config = dict(
    num_hidden_layers=9,
    hidden_size=224,
    moe_layers=[1, 2, 3, 4, 5, 6, 7, 8],
    routed_scale=1.0,
    n_groups=8,
    init_std_router=0.00838,
    lr_router=0.00124,
    norm_eps=1e-06,
    beta1=0.95,
    batch_tokens=[32768, 65536, 131072],
    max_seq_len=2048,
    train_tokens=346300000,
)
Below are experts of layer 6 (counted from 0) of a mixture-of-experts language model. Rows are named router (the router's row for the expert), gate (a neuron's input weights, with its number), up (a neuron's input weights, with its number), down (a neuron's output weights, with its number) and show model dimensions 112-167. Each number is 500 + 25 x the weight over its row's rms, rounded and kept within 0 to 999. Numbers have three digits each.
After each expert's rows: "comes after" lists some tokens at least twice as common just before its tokens as in all text. This comes from a sample of Wikipedia text that the model never trained on. Tokens count by the router's weight.

# expert 20
router:524467497513458519473540481481492490486475508493482502488503476529479491530482467482455521521486432518476535481515560510509496486512490505529473495563505501527495481490
gate18:535515526454491494484467507492544524469469481515477495535507505488520497532482479492516465513468456446483512477472489488484522479446463472512506514506485518510461493472
up18:493537511529528503495496489485494502553521504525526538517525506483489536497523515490446500498477550516480494501517562461513481547486561505473511552542510481502533521541
down18:490448498514511511544535441515463477527454542506514550486497483523492514466525473480493531541533506526540500484472490519504514542485538489449472521485533465493475508521
comes after: ".", " of", ",", ".\n\n", " that", " and"

# expert 4
router:518503491514476462480509500472494482459434521510493495497458432492500494501462521483470482512493468482524535459476486495519497472472515505523555492540497481523483535506
gate6:510497494518480533523484494499506544474476485497455477484492491519504503496507507513510447499510518510493495502501497490519485521508559530559516463500480495512507501508
up6:516472485470523443503475499501495494494532503502535517534500511460477485530505506506504505531497522508482467446502518494523518466498457549474485558510504514511490521501
down6:511503508491532552477507486476511480498514510521502520523502486485484517490489505507509533497510435488542488490478453479501498520494492490469536507513515495501521513494
comes after: " ", " (", " in", ":", " October", " January"

# expert 1
router:489511492511487518502494521503535457532463518479473492497447468530518504507490491487537515452528451523502510538442526495515467508518472519481543525536553522467509515495
gate0:486533504487471490500511511511491514453515502474497472453460492480498482536473465487477435493537503513480491461495531487480552570492517551520497464489522488491499504478
up0:491500544502473513492483499483504500504495537484511489488480492450499459521490526530460493508511510509512501478524523461514540516539507536525502481467508481503461531484
down0:511497474534499579516484524459483504495482529515501502456455478474476516497507522512475447519480481519478510492502484431486517510498550522469523495494526495491509500522
comes after: " ", "201", "200", "202", "–", "199"

# expert 10
router:547494502503478468517496491505506526515470529493494496501488454529509457505529507498472499501483493476458504507516516475504510492520476522514487526540521491510501487532
gate6:512465512496501496513480494497501529501485490441462505485504519536475468499490533532419556512485525479503466520530525473530521447545550513496473506503472499502510494504
up6:494488504505482483505446540471448478513502499443491505500525522501451502523501531552460517515501477486499419563539516533507514465535515503541489517510484487479509483495
down6:482500510471494512541437535500482468485519508451461459511530519495511500482512510479474499497487437499498514477490431462448492545505503513551456517509509486521486469494
comes after: " |", " ", "0", "1", ")", ";"

# expert 8
router:515493484495487498495522506493509492504491496495486495507476481472471464515466481517485487512506431454446554520519524490508502449512506497489508493514524473500512478448
gate0:456508433522516486523468541493511471537481489532515523502493515486480503475492531502523507508505492491463485484487489491474516483494506511485523454521473508509524494553
up0:518511519501489479491516482518521539450523521508483460483499477527508497509519512502433471512487465551506527490503484527492549495451495468504498562517555482506463513478
down0:501520506518473474537535483489519478523516507494527510535485490516539524547502490512521508522521475530523500509496525512505516497489481508518482488473535499510524540461
comes after: ",", "s", "),", ")", "es", "5"

# expert 13
router:542488503479469499495511528544479489471507506520499525495492451524513494543492519477514493532538503486484515506506501496493525537467506476477509477495538498530463477510
gate6:511480496457527512471536552456476484527535529555505518499504517469473496457522509527472491514475534502500439463519525517519488494512521517523498550467520488492500484473
up6:536522486491482493508503464499504511485519441509537441492495488498498496496500452492518507509547486525533510514485510460499471503499471506491514490505531483482498533484
down6:538526482500493543484493497503533487465492521478518515508476472456527513502521530510563503472524499492496504449497564490501501413504515505551451495493505497522509482472
comes after: " ", " |", "\n", "|", " (", "-"

# expert 28
router:476478503494505470490517506511515437527481522475456501495476470492487483462494510470488533485474474478486549512488544497524466476499483497523527500552543496538488496488
gate0:498529507533494531493497436502503509512486477504512506518520512496488501450460504501493547500494514519510518500536513478480509497515488448518494492500508504502538501504
up0:482539558491500461481487547531508476501480512471453497509532504507541520519497526506475503463505485501504494531489445519504500520570523453494486516502475535496478518519
down0:467497489500489469520467491489537474518524452456525492497515504484462502492544484529531533537523515522543461503481479478482492510511496481510483510491544523499523513485
comes after: " in", "201", " the", "202", " of", "200"

# expert 25
router:522463500505458472498517478493471442510539492503496504490473456507540486496507498515537465479529477482509502519512490498469514484503493507526518482508546482502463529485
gate6:571527516479511505476498450476457484513488488474480524502454517466527467498525479471539513524535488499502458533497513500472520539518528507508510509490551534489513470503
up6:517508479478538555439467466476496501459495495482515528519494498525463480486473497489482511541523480519459489500517499516475494534499469540495478443508489500516493511492
down6:441499493531475517475503551522487545476498493511509506523509478519520492535492521517483504491480522478505473482468463511492522494499500482502497503465494516536449489483
comes after: " the", " The", "The", "'s", " his", "th"

# expert 18
router:542517451506481498496547465508463477486516484527504531478487454473507498477509516481493484490544478469487508505517501502484535500486481517546469498492536514524416472494
gate6:490513491503517535517502531499473504494474526492496540446463492492506484483468506462467524498504477474523510494507501475529554558505460497539486463497486491521536461472
up6:502477505487486488486502537530514511526536455474510494515501486494492540499509504489485471479491507478544541473506506514486520481509525495517464519503484466441503509499
down6:490505487526505455480542504522506480531488501501489461521471489502547501482480540539531499507486588469428482500464478513490500494484504554503462495510492472499508465480
comes after: " the", " a", "==", " The", "'s", " his"

# expert 15
router:515533480517484473487474483536511514498473502481495484482528457522529503530507499481521481482504463478510523531465509520505540510502453536539530506521504501494465550509
gate6:532506471486489507503500460509479517512519478530489541494434504474522522472533473508469446530500462460489494539516530487459504492511471515525481504464471444539476512479
up6:504498460492516502518496489497527513504493472477501494533457507493539507462523483491424466549486452500485501524525532461505489488498479519507495538486456461583493503490
down6:500567498486518543508530459512491519489496542504545473506513489478480493518522522485498544528462528470501504491445499472446495496509498513516545472483493474518502516507
comes after: " ", " |", "–", ".", " (", ":"